config.yaml
n_layer: 10
d_model: 384
n_experts: 64
experts_per_token: 4
d_expert: 96
d_shared_expert: 0
activation: "tanh_gelu"
moe_layers: [1, 2, 3, 4, 5, 6, 7, 8, 9]
router_score: "softmax"
normalize_top_k: true
routed_scale: 1.0
balance_loss: 0.00236
balance_bias: false
n_groups: 4
groups_per_token: 2
init_std_router: 0.0138
lr_router: 0.00158
vocab_size: 31559
norm: "layernorm"
norm_eps: 1e-06
tie_embeddings: true
optimizer: "adam_variant"
lr: 0.000673
beta1: 0.9
beta2: 0.95
grad_clip: 0.5
batch_tokens: 65536
seq_len: 1024
train_tokens: 304500000
steps: 4647
dataset: "wikipedia_en"
Below are experts of layer 5 (counted from 0) of a mixture-of-experts language model. Rows are named up (a neuron's input weights, with its number) and show model dimensions 256-383. Each number is 128 + 24 x the weight over its row's rms, rounded and kept within 0 to 255. Numbers have three digits each.
Before each expert's rows: a language model's description of what the expert responds to. This comes from a sample of Wikipedia text that the model never trained on.

# expert 23
It responds to: Word-ending suffixes. Closing pieces of split words, such as suffixes -s, -ed, -ation, -ers, -ing, usually right before punctuation, plus also and However.
up0:117143138095159144150097146150191135157138128128135112169102133145120158128125155123112129196111102150107079154159118093164127127132114120110146134078111155119165116148055139127116120155173163143074118128167114170136160117103146113112131127152092099062105155100120115147121143115122125111165123109105133107154116124141111119138113151094136127111102130162134113154113139136132152142099
up1:129119089138129111114108080117147166090095065151134126150144154106147073140147164183122126137106172110122069095123095107139121125154108124088117149171114084187138133142096174123120132113101113110143126114122098148100137139090142092100143104153125121085115153105124125145125096122124156159140152137146122099106149184148130128153122130113144119121145166145141150111105168108129113160099
up2:107135128135104112108121157123113156150099116131134136133123138133144080116149134127117120108131113131130129114099173109118099172097116164064164154102162134111122147158162069141100116097153119111095137121122104113139124083136146170132127133169156092123150084139109121174136127104087153153182128140142105115139153132088131133108137112137103116108132151067092151117178087103108147124159
up3:083170131122134105110107147152087186155135199169155113124161117089127152157101104145178145143101151144139138150134096132116120070105115150115117114127123089121190152139142103150094123121078132131156123095153165154149165130130139141135109102172135108115138110127136141115144095123144144119113116141097115150106115139132144119119150166110114164099128123106125135142128109086091143089121
up4:107066112159169136173126161158114139152132117145131135153122130041056133125077111115151147111090125114119101140099118120160159137157095163132122111122123114090128128145154162129137146061111129159137080139162093141089150085124108112107114123099171104089161133123140116115142142138143113093117170167142110116118096113155126154106113143132154108072111055165160089120099135123127117109142

# expert 50
It responds to: Table cell separators. Pipe separators following a name or value in wiki sports and results tables, plus sentence-initial pronouns he, she, it.
up0:118103128119119108132096159151169129144153170132103127104121158098125115097106118115154152089162121161135169112115091102183158136132127117157161129107151194150125118141122091155134093094062113122138092106105135124165164114106150134118125155102103156157095095096101127152116151102108146118113121129097160098109165147143127145130143128154118098118060132099100116134094156108120095156169
up1:136140101142130128151116096140097116150105156114145136124112155105114113122108132148100101114120144137105129129132128093123132115172117164079127105092131191100096142145096120173145101123102135104110120124136141119143107087154083126110132170129149128162156086150131145166112135136180109116122108114092122153156141115124121148168127172113090127150101140106134116117112150104151135102097
up2:130139085146121125187155111107103156153153130123153134117126120137106098168135132116116118089119105108122155095069118131133166115153121112166135113100156166109122174115100126131193140131120123159120141134136132104109100109081090147144180138121134139133136169167143125100101134115133148111090131128150104125068161076091093132140113151157107071140103127086142165090153120131158141112104
up3:114160126116105128144140149119161088112102129154105147176110123112161140121106119077113147110102069118131162137105123125171145174161064125100123130123126163117138090100172116120154115163152161105121153112132123111137120123153137147129140084096132127130126101113134091090110145118138143149145114114118153099138107135122125085137145105125094127156110116158128135164085147131121151181109
up4:111115126113150154132125186132139112138101165131099129148129148112139130105123107119145138152133125116156178129142135076130172137111060090174111098114138134131132127097124086151142124113156118098143122064149115119161102136099139140158128120086126126132127133118167149113111145154133169094083139112111119112131142119185155115122137136060137118103149114163080134131090137134166099135125

# expert 36
It responds to: Connectives and headings. Of, for and and inside institution and title names, plus == section-heading marks and closing punctuation, such as Museum of, Institute for.
up0:130110115126161153141118130120131099124106113138138142111119127096111106076098115134150104149147156113096097150118138099126152141175080133155109089114123125150104120127114171144106098105122105121125104142101123113147111138138159113103145102130138137162105119116135160079144151171134118152137090077132152149158099122114117136145102204093117111088111106150094124107077146110116135135107
up1:146152150104104122086110159191129151084120129133156123138124203110105120120080133105115141118131112160123124161111129140117115101139159148129118216095118070119134106121147137130158132135122143154099107143112136091155123143125142123146091153128122109156130081132126195126104172162117142099123129086092132115122131146100104144116108122142084149119143120127119089129126130114139154157130
up2:168074144100137091131122124162119112105174174076157113112169090139143154100085095051128140123185100136143167148138099098127126147114117180114131138111148126157074087157134152140118127139134100099144128127102097176169105183119145133115114104139155141096135131161124131109134103108121116145135124113150134124179071155143113101147139105128181082193143158124136138117125122122122097116179
up3:108133148118098093090111168145135140094142150115106165156114131126100138128152138121122151128148146181146128132109118142137103131127181115106127128136122124105126152101127141141199093113164128100119115154148122071155146161118178174113092110105145106132117120133127162123132133130139106100131125123112077150118110098079105105108096109141089135108137099128132112155143095082118134158162
up4:133141099164160099130150145125118118131190134149098110159112135130087138128166106152134140141126150111097149121167132095143156123112118144145105140132135147149151149104093150171131081123175110176124188107108137144145157166093146127127078094103142112124119101097108121102150132127156162127116120099185127161151145108116122162101128107148128125135113113116122144101142144127123102140138

# expert 49
It responds to: Table cell separators. Pipe separators and divider rows in wiki tables, especially election results with Party, Candidate, Votes, and match score tables.
up0:138125132105122133129124174126163139118118127148152143098147141115115094149117136129075118148118137143112131135128155142083129111150134139134134112068105126177137105126124130140111164120120096111099115147101140109111148123127141143114134146131153142134142162128130056087136150162170116112116155120117093127157132151080091070115142147185127147108111135108100098108114157146118098152168
up1:083114108143102151138128071147111137143111162151127127142130131096127150155141140124112101129141160125091157078144123095121140115086100106148084150140155123080126173142111140067107108155135132136070142122136132154170082134099092114097120109125110147166148113096093138132113141133118111142139118124112109134132140141131119132153140176119138099125118133132164151111081120131152121128106
up2:114138116091109128144133121122099137121130119083106127108163143104098102094127105116103174079103134089120141147099132098141114131120103138136132147123089194131138098093135167139142095155091080136142134102130110088117107123144119144150134171101148152134114148142085109133128151139148143136121067152138161138134163118120137090151123131139116145123100151114128153159120162106147138124045
up3:095068139147126125133111135174139143171116126161135102154133122108092068121123109140193110133146152120108131143132120149142132131145119140142099137116121144126141129110095119085106119105129163107097119143107135161164161128189117173112141136144138153144152122116113141125134137129133163152114086112108140146118147104164129123108091123120148141142138124101108104102108109124129124121065
up4:135122141120136184149125121139155127122114096083154144100144085112124092094181080114103091120139149098128148137138164128176137112119114109109142151135081164136112138138100091138162068074145147106132129135139113140120124082114082161137157153134088138172124103099095148144127131138145163111125188102118187147100133085131128117164132148110119135104111095112104123133111153101126114128096

# expert 8
It responds to: Latinate word stems. Opening stems of learned Latin or Greek words that need a suffix to finish, as in domin-ant, calcul-ations, in-trac-ellular, objec-tion.
up0:137102097105130111145174147113164107102167131111130122137092151125124117143104121159176121137141114115135160107101157146089098107103128125150137111119121091122131115122119115134120135139118095085118127153154142156115101108099166121149118099104144103095136120121160121135149128134115114108144120162096067107174101182142123122108139178137099199160115118132123109101146128145151093128146
up1:145139133109119159158093158113137138108138182120120145102133165116137099114136115106179159102123138105120173093121136128102115116113096159142110125100057142135117120104140145152145103142120131100125111131103093126138062123129129121108161138143158119112083173145111159139153149136117164143160091118101153097126127128150145131111137117154130141092091145123096137144132109107123136163116
up2:141133108114132127082105173172110174122092130115082137113088144124162126154100081089091159181145109153119141116165124105093137116144131102160113146166104135118119123131148114098107124124148116089123109169123203098128134112105168139136112104079146125145134141100115095128130116145113119151169120126148205113116098137145145171100137119164158147133111116110114102090123150136132122134125
up3:155140184135139118145101111102141125106111093168103110160176072140125117112094120131115139179153118140130112116085104144152143110131125150113132164132143168122111126122150107145116117133148133168136094107126104135133139141116125129156131135130148159100126117120100120154119115181151079163159117141151143118170120112172114123115124117092149143127120143107094084134099202109107134119086
up4:123117138126109122143116127159160126123108157132128109175133106152105123110086134109123142136134128130126129148101143151126140091113079128147120091143146109110124185152110138080120144139130111158123126141117113136096170121143111142160094137116152128145170170110096129163131109118131159133148104108100177138135118155129136107123140137104064136144113103168112156120155126119110137135138

# expert 46
It responds to: Line breaks after rows. Line breaks and closing pipes ending table rows or list lines, and double breaks before section headings.
up0:106136178087133101138176173140102130096120125137122112115145117112150110109133084144142124146115173113135135126104131141110164110169104144123090140124128131106067132153094171156169119119183147112152142115130157144153152116083145118148127125130108154136085136121128128154117127128142121112131151127122181125160129099140107105120137117106179151122114110113153156138151116155158112154122
up1:087094122127131111125124121140154106099174142129141136114118127073115152148161108139123126128101119100156167094171134165156093103125113113120120087157108163075119135089093164137107067109151114111080154129181090124168175109123108137110166125135124130180089131106119135142117133138137128121132127112121152149101113147145143111126102162168104155110120144112133119177096109138117115093085
up2:129119086155126180127094140139138157118140105133130161144129104188145159124144137100120117131135152135082108124098130053122122136150128164139120115114165157154102126138106141096130098115124142118158090098162123105138148150121099120141152124123147141139168156128120094139131117144156119143132138156134132114112122062126113144115165124159142129132074113109102126115114152159138093144161
up3:175094137165104105091137131139121135163106123103145119175120148109102132125092128147087138118094122098153109146132124149156160118116140098131129146171153159125170130159122110156077123132119128166148135088101113139136110083129111081163106105136129101133135123122142140083122142143145115133102117126109167140086114138032135141130125132109165102136105122143134158098139177135100138129140
up4:145115122116125120121170138127108079141143132120092119130145131094128149128162143115133130162105121138111151137194145140150124121111125094152111143082086123121119101134091127169155110131078131146153163124098112126154120157149126117125129089166098145118137136136116114162053132143110102108110105094170154140111120136100153139152140118100102109146118135153113131118152103131153112114157

# expert 3
It responds to: Coordinate and decimal digits. Digits and decimal points inside numbers, especially decimal coordinates after degree marks, measurements, percentages and climate-table values, e.g. 54.5335°N, 14.3%.
up3:142127146123110167175137148102147126118137149127093119128110138124108129155140080112125113142177128138136078125148116114143124135095119142134141103143167156132119158175113112129162121138180160150141113133136123150101113120090139136096088123089152139142131148147131128135122093146114109104115154140133135088097067115080116163126145149116076128126128118060164133129123138145150102160127
up4:146126172176099145127120158130159170150117093153164104179104178066149140133102093102115118136123108112146118140169139136137133140142119145124130101126157118132097167140173112124135116156135122131142136106136110118078120107103105115132108152134102138134146134152118159129149160102124133093174126127109142145099091149158151148128160143132122104142092116131173141159135112193110129158182
up5:132094160145140159119160105136089145157119131135124137126129147174108114113113105104123098124095148139132128144162123135112140112141111123122146146166149125136130122155108138089099097146145130117107086101111138107147154112168095152111148132128095101134122168129132105141126121146118113164095098121142169172167124125111125085165129158091144101134136059086125164103135114159139107116161
up6:141143148100128127102117127162113120107170149148166157162102150167176133176142097123096088116170118117070114138140090107115108133120090122107127097139175149099145099146154129125144149141126115087096092115138147131144118071164108157129127182157113097125123087143177086049152129130128100111143154158119135137131124130086141165132142179168111143123107103081122110108152127124146139160152
up7:171097105157168136107116135174119127172116180105075115166093120128093159116129089075106091118122142105135122140155146122095136130101146133121156107163110159131082134140168110097108125119135153159123120117157120119115097130151141125119108133129127151128134072128130106126134131142081144112092155116106109110124109136140095163113159133168088108096118122107145123150129122138101143119115

# expert 51
It responds to: Infobox field names. Field labels at the start of infobox lines before a colon, e.g. Born, Height, Education, Distributed by, plus closing parentheses ending infobox values.
up0:105174092124122124115132114109126116132148106142133123099124132104119080143087114086106141124120147146130121142099132134138149153147167137144157103129176130121102101107095125146172124132131126153094136152129132136096124102108116145121098098141131155094106122104124124179127138151135087136143120141155138125138145148094130134158108124084165136129130116100140122166131141106114176138105
up1:129147089147129139116174112132182145153110144132175110137104143166140111113114099108095125125094139104107131160124161150140141107086185124091101164106115152115132104147122089112105131174149192134103161141120099139118134115129133136176131098156148112133145127102120083099110117132115136115074096166095126134069115137139084088095138137178141133194097143101132094102140146118098176111120
up2:126078127117140140104137101132092104160152116151098131178096133155156149124092149153110119127123159163109129086180136137140114134120096143113163120151130117150120109151107143161160109112130146169168118102147131094109172095143113154103112118156157125108130143166123125109117111114093136153082141131121127109166123097127152141133141105121120093135060183118144181121162117113134078142189
up3:123194141102135170120099113121133158118102126131128107155169086115158151101121087105119115157148158121126119116099124171145124152115114106114100092094148117133139120134127108078174138124151112173143161114135138175174162145152124131165117096102127154182085146120117139142183093147156163142114125150104146161091144113145094087096108098110158102117163123126141125097159156085129145139128
up4:135142100177128133140142114095135111144119112155084113154108132114089108131135110108134120142101149133103089111100123104119099107097114094169102116162099132131123103041083126111114112118116123151082141121112162151116165108103084080131139131122122155150107118127116111133128110112128139139101144095126115144153138136103128162169141131127135166155108099135127106153111115104140180171124

# expert 30
It responds to: Mid-word syllable pieces. First or middle syllable fragments of ordinary words and names after the, of or a, such as su-ite, la-undry, li-aison, Swi-fts.
up0:130157135082081138083120078151124124126110117138117117192115126126099133116116119125146139149150116140097162093131143107148137145100147105119098123130110102116136117110115142132132142143152128164133126150126108176129109177162127154171124137139094124122157162127103164112125131146152114125175103155118122097126186091104153128136133113108113126094163170135121119132150119105151161194139
up1:160115202133135153127082113113117163120089142153140136136135164155144104151157112052121151143144116130122117127185134148135117134094171077121106153092146136127084131125142088129164112155168140159137123172139136098116121108120125134156080145157098101131117110112128121113141134134123060115124137143127157127105127090122129151116135102140127130076140119154141101117094123142115111129157
up2:151153138153124145096135182154116154085107150157134132152125189122151099168110082125124092137172070139144108097159121135149101127160126172128130114113143121136079132154138108158153125178140100114102099150140150120103170159125123125105121124161124116112173103157096121118141064147159133115135142134147125154130129146118087140110162125123121125145106079122098122125144139146163088104105
up3:076148147165128118078157141109127122125143108097136105134148124170135124101126133132091150120094058116094133176102174117101107162122141155158129120117146121120108126111111136129131155139139128110169137113110125121168130133153125090153138152138148087103152120104149130118134099134127097212173111120123125122119177154121082122092149107145161158142113109158129151108122131061097148182104
up4:174137193191121120158151121128150111099118121158098139144155128101123137133079122183121107174154118166148121158138086127157115107099102175191135141092125104112162137102129157157132085121094129129127132123132137134136154113093152150101134153116128123096123108150124174104144135115115134154134145111139134123098082109155155122103141138111134126138124146089107167166141134097135110162098

# expert 15
It responds to: Table cell separators. Pipe separators between table cells, especially after numbers in data rows, plus list dashes, semicolons and "and" joining items in lists.
up0:105140082099110100115140143147114176076175130115113123087097165116146160154155155155092099115109101127150116121091149123190172117110132121128128140137156155095095147113123129124158099170188117119105129144114105150141165115121107175094114158134110174159118129140141147148158142135174136101115079099122132083128122103127149104102129142149121081109091130106098144128105118113163109133098
up1:132101113130111132124139123147120165128131136151104119137107122115161159171152149145129143167119186107116147134147111131107136127126111106131043104133153152114116155147125172138126118120076080147162135143155137117123184145139133174139168139143092105151115138110092086131109130121128120163129111132137130148170160075079156132176112126111137133139134111144117134107119125108171085122127
up2:156125161122158123111130152110096132098106109104119137116150150134107127102153149163129116081146149122110094143146129080155126148143145107078100146090180152090141158135126150121135110148122104101148113115116125111134162186138109137097136133150103134147112123128098124132131133125150110095126162191098146129156144135114109084144139098116114140147103067138158148121123136136142092099136
up3:093134118125131173092055099129103143122141156130106116093131145125123118125132143117163113102144111120151114107109126094127124126163095104158140111106140126152150156134108099138118083102125116084108118096148138086120175143090087139132141141085161169158117130087086171143113165097118074105129178128115137125084132166125145127132136154118155173101138126111124107121125123136138113132138
up4:163125134112119138118150102140112125113104101096070110106134070135151132105122106120119110165111155127145177103156142110140138102147128130119098101072130143114123107155123147133140127122125121083131091123113116131133160140132133105136113112145134145119166126107141145147121122119096113082118151148148143150171140108129126096140167138154156179124157091147155172142108170077106098145141

# expert 40
It responds to: Kinship nouns, CJK bytes. Family nouns after "his" or "her" (son, nephew, brother, wife), plus raw byte pieces of Chinese characters in name lists.
up0:189139151150168091130170130129099095117129097106111089116168150078143098094121127148159091135105115130118081119145114113150159119105111188123122157147122104103110096118123128133151143068131124130167185112123117169160104060101129129116129124127121078135136140130119076159126110130163119150114115163135130119137140117145164120131165138126076158128160128107072121120144109129139121151132
up1:102187100094110104111157128138132152078119127159197146084127173166107133089103139138136168113135134171108160116108154133121127112137136146171093127125137153109112106130147142103123159124135114136124170112144091090141153160132103138121183130134177138097117137120106138091096121140107080135145134136193101110123156141123138114115140112132126075113144155124143141113149149146088147077093
up2:121129159137133137126151127136167176118123099109137125105099122102136138147057180115143132087152141166084118137130125144134106131156120119109104122104130140122101114149136115147136151125142150124137151155122083097131121144131126090092159157134101103119120151073113127143118136118148108141131169131141132105121163130103078175183130115122173129144125153101075148136133127121133077110150
up3:154110135144135118116116110121121124102148155104155109097122113139123119148114168148148088131146146140091146133141122158164102109152113111061135108111147086088125122120127057133149117081132142091095115112107115106146153157099166131119158155148145133133091105126129139109136149158134123182150118139114118136118139132092119136166115142092070142133134111112143140115121135106188117130136
up4:179101096151154103106126116164105118131141137112128128150174128138147151119099159148103133155108111116102148107124138108169118105116101109146141128111108143155128127168151110117124169106131184100180176093119111173122123123091116122129123145169138117135121156087108131129129142097136133076122123186144114130078045149192119136126114102083160114120132119115124129128151127100142099129106

# expert 2
It responds to: Capital-letter acronym pieces. Uppercase letters, digits and fragments inside acronyms, model codes and abbreviations, such as ICH-R-P, AB-P-s, VQ37-V-HR, MOREN-A.
up3:155104137120136138138173127123135138135123131128119144115135142115153142153164143098121139112160137109150134124151150126125135154121124129135125100146130115097120088180152156125119125132139140088126131137156131087094136124100154105134108131127102143133128122132145064087123140075063135092086114150112098133196122134095109097100129144135142100148158106115130157125090103114088092122148
up4:151108092114117088111117139108117106132137131129145135150181110143128110145142143142118132142163129149133115140159135138091119118125114141123113128093164109132076142155092113108154145123112121143139119090091148117119156103129097120119115132162115113145100138123151117092139116159126107081102145101120124135135116101127109130147153158100117114135143137128140108118112182117139117163183
up5:165154154161139123129113112112118133108143139116119138113154107139134126149147117114166131143180159133146101148124138124114120126129143111054114165173127124150144176191165148142111099113145144118131118164122165123129102120106143157157111130149139124131142122145112074127142140095157147135140166109119127146128145096101132133150149137154151140136167148105090148136121103095172126136127
up6:127081145172155113099147073148114099118113123165115113166097095150105136135141149123139116153147153139099088180143163142140105109146125130109105157135108133123133082127144162131147137124109150147127141108111163115143130152151080121136147107125106090129138118166120145186153114085105125095149102118093161147156099126103151135199136144113129105167148139115126179144111151122104074111143
up7:161157109139132148121151069174144069088127133140133076142102112126098138152139089123118134096141135142083162155151115124136128118141108134148134155191126138153135182128148114095154127162151133161130158119138092143128129131149113141105111143143153069121152119119143133085126143080096102184101142101101145159115156117088137132163104123137140097079181121103120157130137168136128132140086

# expert 22
It responds to: Vote percentages and table figures. Percent signs, final digits and blank cells in election-result and census tables, such as 36.63%, 2,898, 3.0% of.
up0:164180103077134126114124104120158155098105120065146154086141094141103147101094102112139179126131111133149158107098102143163141167141136114099138145103170166122138098137131111144144118111137112108146116146111154129140147156150129102134130154121144145138165134166158141161134134127093144136092113087077172132122160120095117143137137139136162125140152116145120098130083162137102114101139
up1:125183144115120093110128156150160159108146102110099103128119091152143139105100134083135115165142083125150135124118136141071152134116127109115138144120134161118122137094140170119166147163125139089140127134115139155119121136140130132123112145161145157116112136107115102151128099093086126175141148134172132139124168141137153136132135120201147147138146145133129136131124106083095149129124
up2:154127094169133105104077121163135106147120096115085166142104106130114142140074131114104062134158110116152120132123161094106131145156100158107126160123089128140114131147110073107136132132117110139141109159113129134146130119180110116128149137149154135154121115171096108150119159127097168133110106103109175081137113107102174137126127091126110137145105105124127098113130170115129112155102
up3:183173086097091142124146136144102083124149124115077124087130108139110141110084152098101111126175130106126120114128142095133121119128129119089102128133136127115096137118103194117083145146138132144142101121088104136166144142110131102113126148128127109132125142155066117174100114129110102143145134095128134157159109135088141106153142133124132101140120143123156129126094152114157115118114
up4:113132115164105136128111146124151159115147135170136149074162092131125143117162087094134070136167110137172128094172109116088186126143155131123137110080109149131085148168145098081139140119128158122141080146114123148165152150152120123106168148118126119119092134120105110170105138150135143193120139129140109108127172158131148114103123132119158090117132147116132104122102131144130140141153

# expert 21
It responds to: Infobox field colons. Colons and line breaks after field names in infobox and taxobox lists, e.g. Phylum:, Class:, Genus:, Height:, Webcast:.
up0:139084127088126109125131116123108130127102118125088163161079145123116143144147160072133117145106132150119177139129114148129114123130130122109030134105106117195126137067114116113165123090092111132107174122118125145166149097125094119136130110127152122122124145110137130127135162109108153138107127133118138125090138134141130134168148117147125136156087072087177104122157147116185142163125
up1:108148119112076140090146128148116116102138125136108087163118076134072129088101157086181127160130094081114142133138141125125154109112120115148088151128130098132140136143141138124099088155092123108146102132157119109150112126111114120130168130089132157150197120108130125111061158120124125145134138102117148160148115147121157157146174144138117132127140114169089152153093121072136094122111
up2:106138123147108126109124107131147127084142111114116108070149077097130128103131135097112154146113098098087109133120138136134076137138159140121120139141082123116133100118152154134139136107095110116114102161151149160126119090099136178142141154137114101131136126132145160125123152107131100117084120120103117148137133176105131124119130186168104175108173118093120148165145125101117121141137
up3:153101096117150114072119136114136100105107090171118126162135140150125134134117138160102170116156133137077135067145136110143122162156145137123156110152120159114128093184136136131130075176111140127127168132152119123127128121104096118107122124123113122123136126143153130125117164112136136110099129157149151085127138151159085093117161136099114130138118117119103137147114153102128137102155
up4:157112104137138117052073140110109147124108134133080152138112139162129113131113134104163165142159131142131131186125151135110117108094118137127089119140165087151136129156149143108112133150127102113156098125091160105140118153100130136107138153121128107127127152147149113145140122111103134144143115148120168164104127112162139160131118145137149134082162127122071156083156129143095130100100

# expert 48
It responds to: Sports table cells. Numbers, scores, dates and results inside sports and statistics table cells, such as 3–14 records, Win, Loss, Ret.
up3:106112136117143136159053160127141117105055099139145120133145104161079119140148083122078141141132128072124115088150162142130168093121117116154163120094106153118130139096139170159122116139115145144132107094124137136138152163138098162145121121159105116106099115160097137102132147133101109083115142174121148135124117127155129111075122135120108089138114141163124104109127128114076108147084
up4:130140143170117116110172116172103136157143133111103155160077128135114122163120060134171114124172096107123093124103123114162114141112151139117113155097122121111111107166159107095140092142156178137143139123144144113155127156125113101160098118108133120126163120153121122101122154113136125108144186112097127132079110129137108120142155114094106111154089073132152168181136141113182177078190
up5:103172127135152124127086133125113166102132136153117140116109142141154127167164156129136103117097116095126157128109093112130091111086138101151127117084125163148137097142128178132143113094127123066115125120174135126156159147092100189136116153128142122152090113127134145147133149158111172119149140139083120100098131125148174146144120150144131108120133128142104148123102122151185105104097
up6:099115130153100168071147158151125147100085125095136140139129118115106132143163088131094108131192129144104134113127112134175092134097177083090105099127143095122122135116165111108119107124158144130171124171182073114138142110136088118129117147157139129154108130106105126121124106114134158095122146139057134109128121140110103129140082143098140141140154132134120148124099130120151146135133
up7:111129141159084145056105113123131162119088125118125137180115120157100114101109125107127174142117101147150125130137158143144155130094121141162095133154146145156139135158153139142142144135141127163117118144074115145151164105145160140143127119106144123141123157164081088131126153129086157142124134150194142121138092116099128172117087115162169131129144091115127172136130118127120172139111

# expert 45
It responds to: Sentence and section boundaries. Sentence-ending periods, paragraph breaks after headings, and the article "an" after "by" or "was", e.g. "by an attorney", "An assumption".
up3:118161074146162119145154155125109098116134144160147147163151144147116126133158163123141140134126111131141102163126127102112146113144134157163133134123133143130129102150143115131134135168134128171114096114133108117084129115145116116127105106098154159156130146117139105102202152123125111192115124096091137092148138144137088127139097132100103105129120113164137167183096147153128140098138
up4:112140140127134135100125091108138127111119160139124114108179127121135162130116102104157132124129098092136129129160172144123147123114093120149064135181171137129085118173156145089129164184153103127135157127141116135136130141120113131123134115112105136122099152152128088161132118120109133154125136131120168124137082107116108130126177165087142129121134126092106161109129104151123118147098
up5:106105120143124146133120136135144118102147105079116096086128116139158141096146119109089139137109106105147115095131140130056107102142110151109111102154153127121102112171124112114113120140182090137110154124163114167135105145125145132150110111093104120124134141147141129152131141101136108114108122111119161135151135123129152101129122085151157115128080112141127138123146164135106160134126
up6:069141118105112117120072118109140131121113143099126164108127123119150171157118094128161132158116090106161055156131088125107126119099109125119125118122155080154118143165173134112094106128130116107168128130174129149113073122119145187107161115098151112109103161112134140131173135120146116122108093147128117136132073124097160137121175142109154094144097097134132131163142072115112115152115
up7:094138154153117111172138117135085124125175097129138151147105141096144136096137124098109087091106142114143138144117117183111117124139153156121104083160146131130154123108090181135131136121088113186076149133154135118124080133170158130094163138159088091138129105141113097141176128181119117104139108105121133140104081157087117119141119165111078095133114092162115176154099174141124117137113